Below are experts of layer 2 (counted from 0) of a mixture-of-experts language model. Rows are named router (the router's row for the expert), gate (a neuron's input weights, with its number), up (a neuron's input weights, with its number), down (a neuron's output weights, with its number) and show model dimensions 0-255. Each number is 500 + 40 x the weight over its row's rms, rounded and kept within 0 to 999. Numbers have three digits each.
After each expert's rows: "mostly gets" lists some tokens that are sent to it at least half of the time; "comes before" lists some tokens at least twice as common just after its tokens as in all text. This comes from a sample of Wikipedia text that the model never trained on. Tokens count by the router's weight.

# expert 85
router:471482511553401473542500515526487475525479527482513488526504477499533478560494485573462498467556490501528466494408496489496522505473473563504481497458474532441480502501434535506479493512439457523496470530580480490506504455521492498525528401575465480481537432510464406616507521459470442542514491487522549498503490569536415512527401542514513494488545495484571492505476542514515489527523570524507516460559531521463562562506531465505453488519589494557489463495503554500521519440498444517506534545417475530490475534541529435443485495454480505526548563457488533501477453513520507445565534526490432476462475468406496496480485373497546520453499513480475411624507449550475523537542463514579560529533463521500507562502542479499471515447407481444516495479514540523484560447485585
gate0:596525497440433422485517546422541468407457535481518553490459458496549485474510451491492483490409512512557456494467501554541538446506509536473487495493483462506404459500519561462532471508452482537445479571499502543523518519536469506433492469538495492476470538509483506530431472481477505463500449526568532486480497551559448484559493482549487510447497497536508479488479537461505573527500481512500473480552540493485550494527505533492486584536500498450466473500491467552549589462536579513508466563486440433469492552559451455487556427489457596554520437477524496512485512460515547506488547523477558497402460564494488500423516463415524662448479536429488576525479521446485517519538569492492494501549503433483495508482514503529477461432506516442519465498524480550441462519506533
up0:495539412468572432513437484556451568537508454489533481519520500422496516516510500483557454515584413508475488450517463496477517440527467504567483467542520578454532530440464486550519552420521504478503519426473493524499522399530538475451486484500499477577518443437494552502506517497546486490587477503432517471463535503541538520526575511428455513558478545450492533534508437493440550506486473469482593493517456483542450439509506515507503517494470492514502485457604551536569407520552540517564430461523460515520500501500492500504463480522455446493528448533570473491538468438498482569532498505469490583521495508457511537479503502504472356515521444584458452491482449523458569529514490494500525444483490536476523470466502488496435453490552443523466488458533471453542442480520525
down0:484501470468554562474377472522451466487552429453465504502515504499498475531545530384426481531511496485586495496470429524513466488529556520497492523474538507528464521534519491499556544506543447445441493470549486458447520431546540405517496544462518515505572510496549512524551474530471534446480484535503489512446525466532486556470508522451529534482502400440451557430427540476537609490528525480493548449533423506502487449470508565524508503457525502499461553514563408522519395568471523474523500459517474522584482461549514523509472488535498505489543479484515428511496498508548509422464491537517457443509565483516512486488521515539523501539525546483479493506436501534566478557495409540572539504443417508478485541500557477488482477530516571518543587487466458542555487484543482
mostly gets: "). ", "\". ", ".\" ", "“", "!", ".\""
comes before: "The ", "In ", "It ", "\n\n", "He ", "This "

# expert 48
router:476485465485460509542525517552437512469452498486589446477553510503482523569553434516546413508488439524494540505462522501504494537458482531550491481463498597451487467535438544517448450500436361573540445575546468472460476569516518524495476457572460507452406472555475475579454495566576394528498514469468490467507518537449479449535436481517547457552511438521539472422518481503499506511523573570505517548511582499452521571493544413497533474497499524512585450504495530493479544512547504551529567493464485531512493486505536463526503458501505458549498520497487522519493444489548496484498482471502452480420476481483526498420522445463558511496462476508487458521487426521519530527501502479478531538509553562533516438476523447559503503399477457479483482519463491558473495473439526
gate0:535495485517450468436553499507525567524499529469383521479446494501487463501544508526475449521518495592495529505505548529504470501469504527469507531482503500461491611455556527503566481516544516494465571481435500419498422476513496463487554533478520569499520446512465509539489481444464448461510559533430542481541483461442454519482439534496540448442539574482543553514538440510522495525515540567502456448462473481433520582522475495461514452576480506524432508514452529610561485474509454530536513544540563526509497446474563497493499488472425504500571493498450519459529527559498506620499505600483455483442487529525469568532507493539546442544436511485479501505523532473499472505427464469468480496527506498546490500527526529447507543501463547475409542417430480492536452578495460
up0:481558487505562475525436450458517475515450459463556404435520548486478521524465488526524508512483495444496521527510486523511523450492530563501511489532488488526475459504458492507502500479469475568491486551506515496514591490514566614504414484475454541438529497503467529497454504464548474537555508510437508502456510430480477455527521489518515496494562446475429448562505426499463508561491492567467545537452544541458500509518440499447543578528499479551553481515522455527426491577430573508487495474561435513439481469456501531512505534549488539486475490546545571473509564490456518552550496505526521544499464483531455415543487491472432494476460527531378524478431551519479457474480464457513568557523502477439563582485420417516488477525521516517458468587582523488566442471514490
down0:557469515435459456510554542537504486533523516528456524490476484482481561467516468489507501490511558494496544506486511535510494519494445555483477475523472566510496455464502512503504462467542479475474435515484480455449461611483558486425513520508418509431474521518507516507443553588516552496559482470442507474563588551529481582468529414510482459526448483505514524482522472539515481471527565499472475583485468481470524479544544470520508501467552460475515500520609530494540525470558483475439505496483448585449521555433551461521505467473534597574541470492523539442517495483454419575368503474507479447517456486481514429452505513504465503569471532519569559510465552573521511540447494412519470507503420515522516472414537472477542487538465498504438531458568500483465463528558492
mostly gets: "from ", "along ", "around ", "within ", "near ", "River "
comes before: "the ", "a ", "to ", "its ", "their ", "an "

# expert 25
router:501515505515481495468501533503512476456472590552424490495503395543555413575530467512476448492505481486508470518488550485519460548521408497485498531454482531497519553501514484428435455509449438535398464497567539527509442457497550473526484471525497630486546538507523426516499528551522435561514461472432547488568517563521486485502450514496525483486561500510510529458497516576512500500652569503521544440551546530470514525505501482457548456493540491480519547533470593515501530460529461559527493454409477494484552459512490467479464491494528483494516502460427494487492489513534502477509550444486519498417444514462438461453426464486520555433499536510499463581507531564485571507549474517554525508510513497503545506440505465514528491521483451525474501412464516536415475451491517
gate17:513495509458556481513512510500457472503453494497521425521529514487418492516541485521571483550552485494456511486556554452465546557482535525505521487485455519405557424513542600578573594491497497541515471533503509524524565549546447566595496510486440455469481477525444470476492537407490513511529576539499483524407432483480483425472517481468564499492493451572466547426497549495481531519446478514420467497470480500509454463465464466512506486525595521515497516471564528505519508532550579482567502474535510431508476504489536533547486545509501378558489534482456524446394550459541516471484527516472533575576531525519499504473535472486452490412479468413450477506475523508532566513499506466520518493538510540508510543472538487482501399450457473500512524494507496498526516456464466
up17:489490502397580438473464527545544467518485506512520458516433545493553531459520496488599505485504562495515489484534523571462538505468526432470511563451446567463526516472462506499488622467465508480503440480507507557492517443527495478575540563470473471496502477505564513478457484468463549531596430495444486435515502498559552456475504504508477477503418528521459507457466487490459471484463546469486463444445521517449581519508546473530419578535525503524533480474500532539532539494502577606474520522498553505515527503465550447508502514511500496576474537478496482541558511481474514490399483481496490432585489495505531425401488505449471478460489530432470538536522559480435542556519499499545486506552567491492468509521551506537487429486508472487536422621530486459506474460466500
down17:508518482508559417461514492407441579425507556525474445468532534510445507451459513535439497518522471530498449543446547516548520490576513385475500460445511490483488518504436490475492526468532502464555465456493553479461577495487518569513469435446555454506511463545577475483490430537509515540606524452507522465531490460547482486546535448598514499469446460538496573457450494543537495493489453491488432460480517533475485500501503470497479530520496480416520488559488532478512568506517530510532572515468504460524449466527500478540488444489499557487495522516511365481507452499469443431548422541482534564537574509487486551442478524556503481448482519550520530581490497454531512526524574493502514588510496501557450456522444539523515531530477470552455511499467551584465459493531501
mostly gets: "for ", "won ", "played ", "served ", "received ", "such "
comes before: "the ", "a ", "by ", "his ", "in ", "as "

# expert 86
router:476492567533495532551504471535448491462441541525469489458520469505516419467507445541472485471522466520521502590461508497485451561438444536495447506479482532495427610471481552526488501548478460527469552574577459463514517540518465483532507464554540515479500447515483480513456557475500450500492447481563509531524492543511455523550436530537559446511538452493564502499473538547484505469567531553488538471518543530514572539502513450503523511573530557540576511530461540470458464432493463503520588544407542501508495451497469490440445486459514486544560510528459526425540483490508601435572523496448504451389458517493499444468513460431506561447496518540542468536593503521506534538457448507575533553509479532556508486488513421523485520459485486473502538456529529521474531445422525
gate0:470552539522487519460444494469479486530452499576484486547493506583458476461507419463473515490498501581458561600466549515476485465510550505545484499523512478496439529533583472456539471593479557511559537521472523459538492507481552516519549492512521446512462497485467516484499527496535476492532552502516540503444488510417612452547472536419461531467444535529517515513546452485461555518599517562507562553531490538483484446507448503467485515472560482526483455553552556515516459537418545526502540501476501515515478517501382528434486502521473500533504419544456525445528482503526533410489518499432515522497404504580510470496406463502497550428472466461439430488482537477531544461484536570505486432533530498535487593507495526555452480503514489460525457493541494449514484571482536
up0:507460491573470549447431515503466553492492537506429481463507537535427498484530548492484509491487461521441545535527533497532519527474476457482502459508588548521472535494526491481507477474521476501499591511523555528528455506547409494520520522495447532478475476585546495448547531514516434510493485473553566569521542509499536537602497538484509470485469555528532582481482504491396531550457500529529461519477507524513523433497449523524563401403477472543478470572555502498396448470465494461511534541478541513520482477481496503504438455528490411480511439476470500472443526408529494507398523526517480581473462503504538475494563527537504472547521512514539550477457474450535546424527477584452475489512483514480482528503464604465501546424506579475536532499436550454542522514566476
down0:582542516462489553429467556497557443537428490484477521514438587484512486538545521539445541460474457534486506483483541514529487597475499474521557456484417521448516489536490439479491465538526504446470472529484498518462480450537523527483515501463490485466533429516530465525541469500514519496524513533508493414471479546567557508503513557483421476456530478470452601530515545504503451502486545570495455454427513457520471576475596510529503570488452552490482469494520555548508515496461485424528519556494465392467432518494468426557455386518470473470513503423515550460581462526480531640492513453515498504473457474460569466490485508518504465518513509466541546485495481495550513475493526505472538452431501525482510557560494524566539496516515546536511550499572434489427515497496511
mostly gets: "190", "ay", "Am", "Mar", "Y", "191"
comes before: ", ", ".", ". ", "–", ")", ") "

# expert 66
router:500443504631477495504507449508427508455476505491490490506492508519556535507520457527480481470534447526530517478509520553522522533463459503468453463500506540482479470479439426459464497537454497505529480522550452419512519500505475483515414521535524561509536408543504492543428521474534526445538493476446530513478490565552502477570485509515540467510521551492544507511385473511508462485525558528469530427501473565474512518516495507435499434505450522546492497508451512469491462448549425602509547497428645477448517520452477499489447435497480463536527532459512516471619439496507556505555574431499477488486439559473529444497487476487517563500472545505501404509518484587484480575526468545560561517503458510514584492461530486533481478421433514506510534489509515562508524473474545
gate0:408524522499505507467490534469461529537559516518516512567524488590474518526453487550433436574495519477495427466540484569466514453527472504563444507469537478517492439427521535470520539488498534446426449529480511528467507527473414540488477517431487559489470508518438539512520496558516597502511515536536462545520512513515546445486555566504459491455523519535527588490542554435464452490496489489383470460458503550503473430539520539490507531521499528392489440518472448520512485466564520505546529540519464450470479520492477598484487481497488528471530558590446472449542515515501514445458491533450512511528539529479563457542505472537528477513531472489521486548529574422502427460548575502445449542549504523519474390513512484499453531480416526523539474495455532477461427493499542
up0:468472478495441499415469493533495585513549569467448513587520537606492435485501464550473455557499526504470484520470463565462520517549516458467495512460586456509522417521526548536482468550453477502481443531509551565468535529432450531476509486467516560463474491556444536549430497566563598524542494501564431473513477537567480439559541511541428528463550521487528589530545499446510457519552517463430510410475521509518512508476516553530451492441519512426525468523499410549506509455535504526541537468540487434447484498472536545503433494469516531506556532528450532523486514457457586454482453542496475522503510484498538458440503439527515542579492512538473465531526554479492473504488464478466450504525510479521444483560522448473525509467464504483494495475491504584456417533475468
down0:466478475545432493489545512427560495530553562414484504480540479504502531523454550495530422532423535497477555466539524566433513468485536519493506456518445507552510437489472436509522444469526499448546545481480456556499539399443500520522488534471532542541523465472538467498512520527453449483479498468430482478511596469493557494532510476432476501531458511498487520492457549506575539447507511470447494493476514455538528520502531470492499455529443505470519504606465505480416524496436581486579460596566512475539485543488485499493423498533451463472481539513497450491543495507486568477510479513503616487526468471482492443482523599472511530549499470489546511459484514462460487462498625508537544481492546441536513455474530505465568573495492541481521515444445418508541439562510575
mostly gets: "\n\n", "). ", "\". ", "Total ", "also", "career"
comes before: "==", "- ", "The ", "== ", "===", "In "

# expert 12
router:470499547549511475545520482520428461444437526496512499458531477503550419499546458536518456492526467508499521542447508520457429564480450538508450493469504563531425588432490535524480501570490444509506525569575478434507501506488504483512483496562521513481468430478480470517447566461465440516483426488535553524507493529528441490510449517538535477515510442489538493518477517558479480448534498546513521460517561549510570505505510459487514509503510537559564525506431558467450517473498452525526590515392540515519474475552511476456442471483536470528537522520446528404512483519528557444606520482438502471412438539470493494478472492436489565403473542532526468565561483513485553504472448493586550540515496552552513481509508400499471515443469445488485539475496518524477546452417529
gate5:489544486556512504501523491460522447521501412566487467471524489517488546500510522533545426423502474523476423530506512544520482478453504585490445427478548463530458595537466491515501560526534480523491449497470467532466425481486534513478487516544520537510461479453608493471494484550492527403509459450555439524500448494534489509441491572468532483507547475442468499466491499533507504526532482545467462506478527568485517493508451548465578501558406480485539483489437504517504474475475546518489495509506489552559502598496482541489531511508439507490481490484478512543516604496572523583524535481424549518481525520482504494452504480501493489573516478530600479512553479477456530447524586488451484594655455509536462479470582519571462514518510461452484428468501517558547507493479562
up5:499468578513524509441598557496513454475505473546516525484509465521479550543500515468475488454556377539447404455479577528511485461531515503516543482482497416503574557491502496481577469517494418536445544520460457492515461529444545446548452528553433506539530610433505542540481462522501440529514427491534482469474456466505453459488454568439467504475542529516541444536432553519549491474523507493474472492490498557505532459530464474542425480510430473499524571491481515495558513530491533510452449493531511619601518511560431528490483547481444518464492472495509509549474501510548527489485489515474500536488549532490492463510528580503575443525443501471506474443531485458484486538533518491483467501496490474492476516474522486580540614514504475486496491419521506455510507506396448
down5:536490496496426525419541474507500459465484549474441485432564508414458544446441451431485488478433518508468476510529514494525447495484490480538519477521459611531500574474475495465503526478518448493498471510548491455495453456493441471539466528492532461509452534444465508531540463555556444492497518524510465515503510455440489472499530534456532504525465558463471478480488476535516535458424533490500524492444508530530443482492530526489560520543511523494586485592461508432436516550547503540479495556569444483468459511473468492407534539556483528501538539616548551449548542601437495575463532441544496560489499438517510547550506482481489510507459516552532589494450451471526488499499522501481425499521525559440534477520519445557510506523569496452553466535503459493621482551439510
mostly gets: "23", "22", "199", "ia", "43", "France"
comes before: ", ", ".", "–", "\n", ") ", "; "

# expert 24
router:464500528518451448563509511583492506456488516518525465452493500491530471497487481493541505453530486508493495494479516483511531519487474531478479497433465536482487502492442513542435503509495488523510500508497516463534540511456485490569498474570473521494510456502491457504507537479517467423613497484451579527468542564543473474553477565522519511506584476462550504521491510506476426412508501537458502469549493539500501555514489392468540487519546503627465475511470521415483498443539437511537538512439506522459511555590469454459456428468512496495587560498483519409616447491541538480560504453485422517464460506425475466421430417523513529476495486535446438508554418561496507541536477477556528565496508511554614499489499459518510504445412502490511511473515584512474498460490515
gate28:414538495475558557529500476491521581471443548514548479439494503552530491511442455466509458558551505439561464530513493525544497541607496491541547450458495520479489497462449454461511551450541450535484540541581520459535452442489476628445465476494510475413522547516471517540498570584522552418555493468479545542427422501507556473522507483488513490544589446459504498516439421484494480432541488518446522494488479484545455529541471450528517495467457557453563558532478524539535524447487460518530468478491439504430417479530530539522460507524464499539553601470525441471488514470512503441499487497510473508502479519572484510542499501530531516484460493473489552467522515504494443506565491562513548494497492589517520461455483439462523569453512493465514513485446430453515464492540469
up28:548440538620425460495512501550492472520511479464482513526488526466450444431595522507486542450456558551500466517491468424456505460417493543447484469464517501542554473494524530430520434483506537493524433474465466476429506505539507397549522485511536507554533474472502482480491482439530426575443470573509522485549489495472411515526533521563577463471530480524499507453482562548503534565515485503584460560481492476503513581516570495497491529500533436514522498462519400440487433527454505510466558463420505489494504555557513542526486468503513479491509478528504557533512477530512466549455535485518499434488473512541568469531578511454536511521551555468503497491466544571478514480519512548486513562482498461442587493454507561529475519454475535459423466568548567516457519458485517
down28:425535487444474528478524503548576497482458514488419557509507491474507521549484501537486484485522526450440498535492562552490522466507487502477497513487516530501521501495489412533498573497448433566583567442485491445525459423566555536505438458546499503492529515511514529515497563510429442466488457445500526538433506495472586500504473492606516505495466548520472525659487454515500459506532533522479497487562555498462549514514458493449517537503475538520421483475426481547472517437498504528556483502465601494495419587537511459428466539519541495450458556464461542557508555503540510483553459507518546524511450449526456483545532471482517521397437520413477539455514496483510520440462524456531526528518478512522534535476478531520548479502557456502516502520428427460462458440473495
mostly gets: ".", ". ", "). ", ").", "\". ", "San "
comes before: "The ", "In ", "\n\n", "He ", "It ", "This "

# expert 35
router:501473533506482472484513497492443518534460530478503441487504511556575488569548532492469479473530455529512488522496544512455527500495484470468392526448407520493421496510461454436458467522511468516495449535532538437486486498505473507589531497627510520466453479519480500557495466525491527489535481510510504513493539456491467467500483502553531504431483556516490605467425546538488496523500573538462525514494566550454556504554506448476529373463509521528520496471495559440443493573483499545516555551418605472504497506508484535442479465477511495435463478489511557514501491455505556441590555456495475486479417540472576446497468450499481565484510520519500384512521522511468513589479456552502509459543448500536486445500446432539513558461494509512588512441510523543473502438480499
gate2:462447492502476462464453486506463520513489498491465570493521507531496491497558477474547388494556488503482454565470477567529510482537548563515529511477516497464489550498480404426553541549485515568427484478512552543475514527514454434418523455497540498512467547450454505459500502524479606451610440511519548476498478454532479515533459508505497540519557400434511547509428552460544516546473457516463453473551540448458481535537478500331499454481458473527482562479489477478486423475492502406509433534478461500560529502532489517527507508464488496492580549535497545546513545463515520449525470468486466426507518539503526557525505453501530450481497438450536480504535488595514544505480537440442524531508561468570461488473546503494484522485503456497512576547481527541533478469477523
up2:543504547445509528511470447468500500533445462521490594442482516473515472495454523440558377470506494530504513504477421491503493495484544518489558517493529469527522546499452430489577559498435518537437502479481517496463434493540530470440448510516493473516505513449502545414508543493429544471491523587431537456474474470487477473477463419533554482541504461480473499542465533489494538579499398564448424453487536503466454515559492492437452508510506456515468501512476453413575492494506564442515459559497433539540487531537507540465528507538553530531572558516472515534503568532504512540475420506566483402532522525464522532501527519533535486482477487508449477424484438475532549508409512474489504561501550511560493514447584540520477524491537452509473571505478537465418512561521516
down2:488407438510490493545549550503500451459510512488536512479507517440546481527548532556516442514481556560506519483434565477531463475479556507502463557500560525462546456619481482530471480463487541509452538510502453464484431515513544434443522514540488468535456469481548499493531391522524539593496506463498520498475393499432499504541441489416575516483517520470450470487550531451576535522509502464483470528499547540557506523560453529494468438475496478483533481473503438459469459520414576485461546535541537539536496535499518554502479521493516377488547559556484505521448474553474457482484427527530520543465551497462487573517552517487499498490481469497512395568423474470525460490445527502516451516410476576497491479530470522486592459521527523547493497518531515451535461538482503
mostly gets: "Mr", ".\"", ".\" ", "Wal", "JPL ", "Gre"
comes before: "- ", "\n", "\n\n", "The ", "In ", "/ "

# expert 43
router:459513557577451490529543552558495507500494495501573479500539508520463483573487479511455457476541502499481567599520503567489528527468423524509498494453523561529473552474486471513504504485434485520482450524553539478521503568492537490539454496543520538461479424554423507522431476462506522517527426505485514510508468486474466481518517499588514483544504474525642508434486476513477439492509529542537479454488559508479483493521521537438525449513501474550527484507476523480451420430564493484558535506441525508443464368546514407497458510542478482523471504529400471445518451527501544483561532467467497413416432528510473481476501566474495555473550483438503469491499485501455529510477443532497547540500513584544510524490533468532480477419432466491511508485486626552470557498481524
gate5:450530551581513498511463454505542518469515470490586458498567505465520474432515445471479521525593458492530521458450463551532550471558508558519484491575490561483504547548474462462524503446580543442429468523486505434520414562514587536537511489534539471516488461536431505487471507481580481566479446512482403475455414511442438448508541505530497537485509540512510543500524509496565454485498528475427493510540497540501475497504481489503515537532580480469483473440544484455452518506529513495534567477460527546536446434505493500557467547542545494447490479531525532531489440495460534467519544496478548415450508431507434460455484455525485558452466463535459488533498521565468507510504505542481547558527558546432540510478464429483466427528479509533450530426561605540487465477470492
up5:471482553580567499505438422452550495525538445472549476516510508501515484443530500444464494533569462424549496414525534556534565504524545512539510479554473549466498543559465475516534535478528486455449496480480510439485444552514522541505530445526572473511484434557422531571501485507563506523446488483462387438474433505403477534531540436533497571501479511532514586482532502513576470498510493440478527562563562546479494498487478495471479536539521511428439462456572447494463538509462512483563593455501520495514491479477501492523474542543481480459547498526517580545487463499435506483543558504487565461547488458484401469495509532532494517442444449508453467520508556535498509517414517491488563485487484540452490542481479376473481485515488564484444497468484519488489511472529505
down5:480534512443475481422606486478532454479499473525464485468511587575531540477464549488508529469478535512518542446490504514526515539525450436533498483439488428501491527516538557442547496541543500503448511484523481499540516452494502591495541453480460505503503564488537483521531491529531483589407472483498525387567528501490558484513484490517406419480507516532483520429495465493483386563481523444489471533551501405522505557530428460565484515488494436477525519485449550490553440460477461541492501511466496455550509486509501473521572508466497535519508460461461461527488500583445448537495503506507460469455595479543561539535463458503535465523526507494520572460545544482436465492538526509450471471517441400550478533557540568520498483509430528539518552519468453481581512466564509
mostly gets: "\n", "· ", "not ", "|", "Mat", "Inc"
comes before: "- ", "| ", "|---|---|---|---|---|", "|---|---|---|---|", "|---|---|---|", "The "

# expert 63
router:454468490507471472502521513509519469511476514503463463472489455546599433589539470489513442468500479554550544537576556482506516546513470487478511513444497550480488581450475478544410501515423452591446466496523438501542448508450507488524474459524472561456482520541515470522512557547469460488507484460451533505531504481488500464546456502536603480455513503556530494506505503571531452427566561527532506519496559557456530520544459484433556426539506531510504536509468566460519463430569481514527497532431501444517564485511500416455482483453530506558494506438495430485529487484521498509501543455520460491472469530459475445493458469444520532453491524528552480493506450541461549569553523523528498522523522512557511381476611464549477498471469432458578482474450530556439465454436484
gate19:463476554464551496478479494453509459484421537470453568511478493573518458497538541554507465501515480474482540457494496533488439500522482495476474517560474504483569455572434508529460465455497506476548492497410560517551471515483520478453557506527460392438424489479437489457534534487538501480505559467548462520455503513503457480566494477467458464491503483449518505544539438507538535526492509573513505542572503486479500444512495515540478459494502447417583476534508567533532565462529532591414507519519510511458545407488450536496488426437573555489474541503470485516479529577526495519522498418500423533534462444453467501523492508431453546526491532548481421588453457541475483464544561467512530460450500489506503427506510557503535523491521566589528530414546552527490513479462536
up19:451529530467554517467524479505471477429442481421467573527483523556530491506541564569550508467524540556528531520420428570508543477545427522488459487543465451577527506523519547580470506495466572507487525498512507524536515483523514463431575548531476496539416468481467475515551478498493509501492557547537398503422472458493470503538516529492511527453487482522542499549436489534505500473521456637491493499521531487456478490548475528585468490484499545491535511531461550530557495475490502528466523526519525521509570432435419536500509527442505585522530461520460461460575526456497522493517507451495422486514492474492531523489417512460490581515477540483480410531431541496503459441471533485502492435434409444510532507456517538523505468501510585510578516460502503550467462549433482
down19:536445515444559491499458476458515514520490446450469511544539445490489567543480501426545475493415507483425472474492476432463400527511532475551445486545470557528533486622491540542476487505570477478574532578473545537541528551496380549515475449535444498523528515501476525505501460435547498468551502548560458471536507456495523487445453494441463506515574523580500550550491468537558488476456504501516485446476504503561476531500460481479552510416480486483463484501509461555477544505507497475521444504448601527497543526457454458505452494550557602506513529455499506533537541420419540489435560486496472451463530431498560502438482453523491521506505458469568535489509590445590474453458480505527494503505495488549562472495489505555542477534489504506528526482498459457529475490493533
mostly gets: "in ", "by ", "on ", "for ", "with ", "from "
comes before: "the ", "a ", "his ", "an ", "its ", "their "

# expert 32
router:451493555561497504547513523535429456445444512512501501476562482528531443519533461526493449458525457519527502564436503512481435560482455532503432496423499595501432598478458502529484456527458432538454489547582437430490491509500504479511478479558519520464500456497469463535481568496446457538520452511523583533530465553505443499523452539538565452499502473501554508532449573556473509496555540531494503447534546535499560541492519482472508487548543520538559503510462519435453484475504460502515557518380538514498486476523471500448443479451509450502531542517455565428526482520551563455587574494452491477400469539469486498480459492456503565436482512519517459567533479546456517501463460527578530558523465539556501513525492410500480506458466445473490510476533528522512544457437513
gate0:445472510524467458444555513549549456487518520516413470481528481514468518514580473504528514466522473483482414509540556468483534499437512446520516490546438555548490450451554497493455592496493543526481547526484536549478484477502578465538459532548508555471485569464555532429546493414479466545508533497570529513559464491469502518455416489432556455513499416462501503512494563543562386538489586487490489464492512468526524484474507566550485461497496473482476524478479541499463557492543472513417571513448471491444546543506485444600533455455583493499454480452431495549541530517492429434528488453481452502530468487462508497463419430471544519506560528479496530563438559477467509492515466419533481477526486476519486570452463548487507436529454505471516486539512450485515515466450528
up0:437481485502507408539433488469493523572471463574565451560504534502511479535462483496501551493456541521587516533521561497539504520502546448485571505441535447565532550575537513513466509525472508504516475506537523505537466464481486547406552419416513531501405461517470446510481425483556509492525497541457540478444465512484482467471569526544430559480491488487581527410453501480524495486530516564538479459488434492518464580531489491466437504519560506498472515493520454522498558509484531453560474482431511508447446536548484521406530498584453498526489506508498471490534477491537513512475559543554507499615468514536502486494479429469414485475512420512531471474556441494500511448462551464409504433466499483485499493511471489506546488496506440514576540449479475552434456489533460
down0:457486470513493474552461465461526469515519442540525491476475484478454471507509552514582523562567466476468462459547572529556510492464492486525503488508538473500420474498445539462473506446417512532553520554455560447461526493453383515539501422503508496513554502446449519503494502594515453553549485487459494506515592468498488461443485471500518512543483520491517526512498459482550609528425587498450577529567454458441519503501515473559494527477470510486532503540477515488448548444528511523530463470529510469547535510471495512514519437484477451438557485544505528555568520465443533530510403478453546462528466587461531564526493540553456494540535500499479526489513517529516550550540537477534527557510444496510410479517482506490472460385566439441570471504488535482447522424480447
mostly gets: "Germany ", "Washington ", "51", "49 ", "195", "Oblast "
comes before: "- ", "| ", "(", "|", "States ", "– "

# expert 40
router:463509466531468510505509515574522492504512541513461499477518478529578476597570504493538479512534492554471484502541531493430517512497494502440497476458457568460497520453442527482417505515434435556488405546488442501438458487459517485558473432538465525445551508506467456530477562532495475497538455428403557498553522517484482470519445498488523504506526509558501504460470527562467511501573643513572530477516520566501558558567533437425552403482495521464551552552482519503500495501520467590538516518441531444539532497537497410484487472496555462566479490472464485470511472504514513488470493461467454472475477498451500429504467433517497525452456473528518512517518492537429524553506470548570531525519547524520534501444570489574493426486464471491564486501441502559434499463450509
gate8:503504507551525492455466525513520515459507400447503542525534529464514536484483436450488485453464529543489493510486428436486485517477572550479449508544490509483516545590503463544446523555512460434558453503456493437518480549497602551507561558513490457460537510540540555472503503533447518515519552458465488519531467465550490473517466510548492504494472523519444419572466502560495511495544482495503533447460454482604396447540540507460465506515495487507508516435570518477503541511481484516559464515461456391594475461521529460546503513533533451452520493522477485532457553485512550504570440479524488572477447432498461490510468514465407500515449502544504516471524451538473426517485458539541447519404582570468487543529518518451460487504524450527521513543430445569517550463442472
up8:547386525548563419477462534536497548486528490513484558508515512499566508487541452463514481492524481526493481517538417420464540519516472508489495514485571477485501499503490476476485452471444437449540511526467503511492480581522535464537531555536467454435595542507513479468449486504421500489507540462521527462542435506524516481517443528560477545460492595508489503563484524557519501511479560501535544469492500543574487486495537496483494522525464460508514498498480497553475489456454491518522479526502502444542564434425478439503462527557521510523518484535508561478451471437433551520512486450511397503469460410505436478534513582520487507488502519560550542503511500549465451608391485518499456472406561530526516543489486519447439598448547496432529528500503473561527579486423476
down8:499535422484452508531462530504532418475463471541525477452490428458536511509499532533497517531495491448429551497565480461541400498548493456520513482440519529471483541587479652509545493506527457479528488448527489535501485440625464537506506477501577498535441543500495423509523479560584461544505489489521431503511589569467515483554501501470484522516468500479464496493499472463466455479512537519507474472493471490523511543444523562548447496397430515526502532453474542491523500539512605525522549503426556548510507485430478515569512574481506491510531493479518538462487537518549474497470516563504499443539423518524427482486545499469491441562519500509487475504461503414500461534522465511451520437487512429459492485548534492491606493456477478502526496490456527429418524513561514
mostly gets: "to ", "for ", "with ", "between ", "into ", "after "
comes before: "the ", "a ", "his ", "by ", "be ", "their "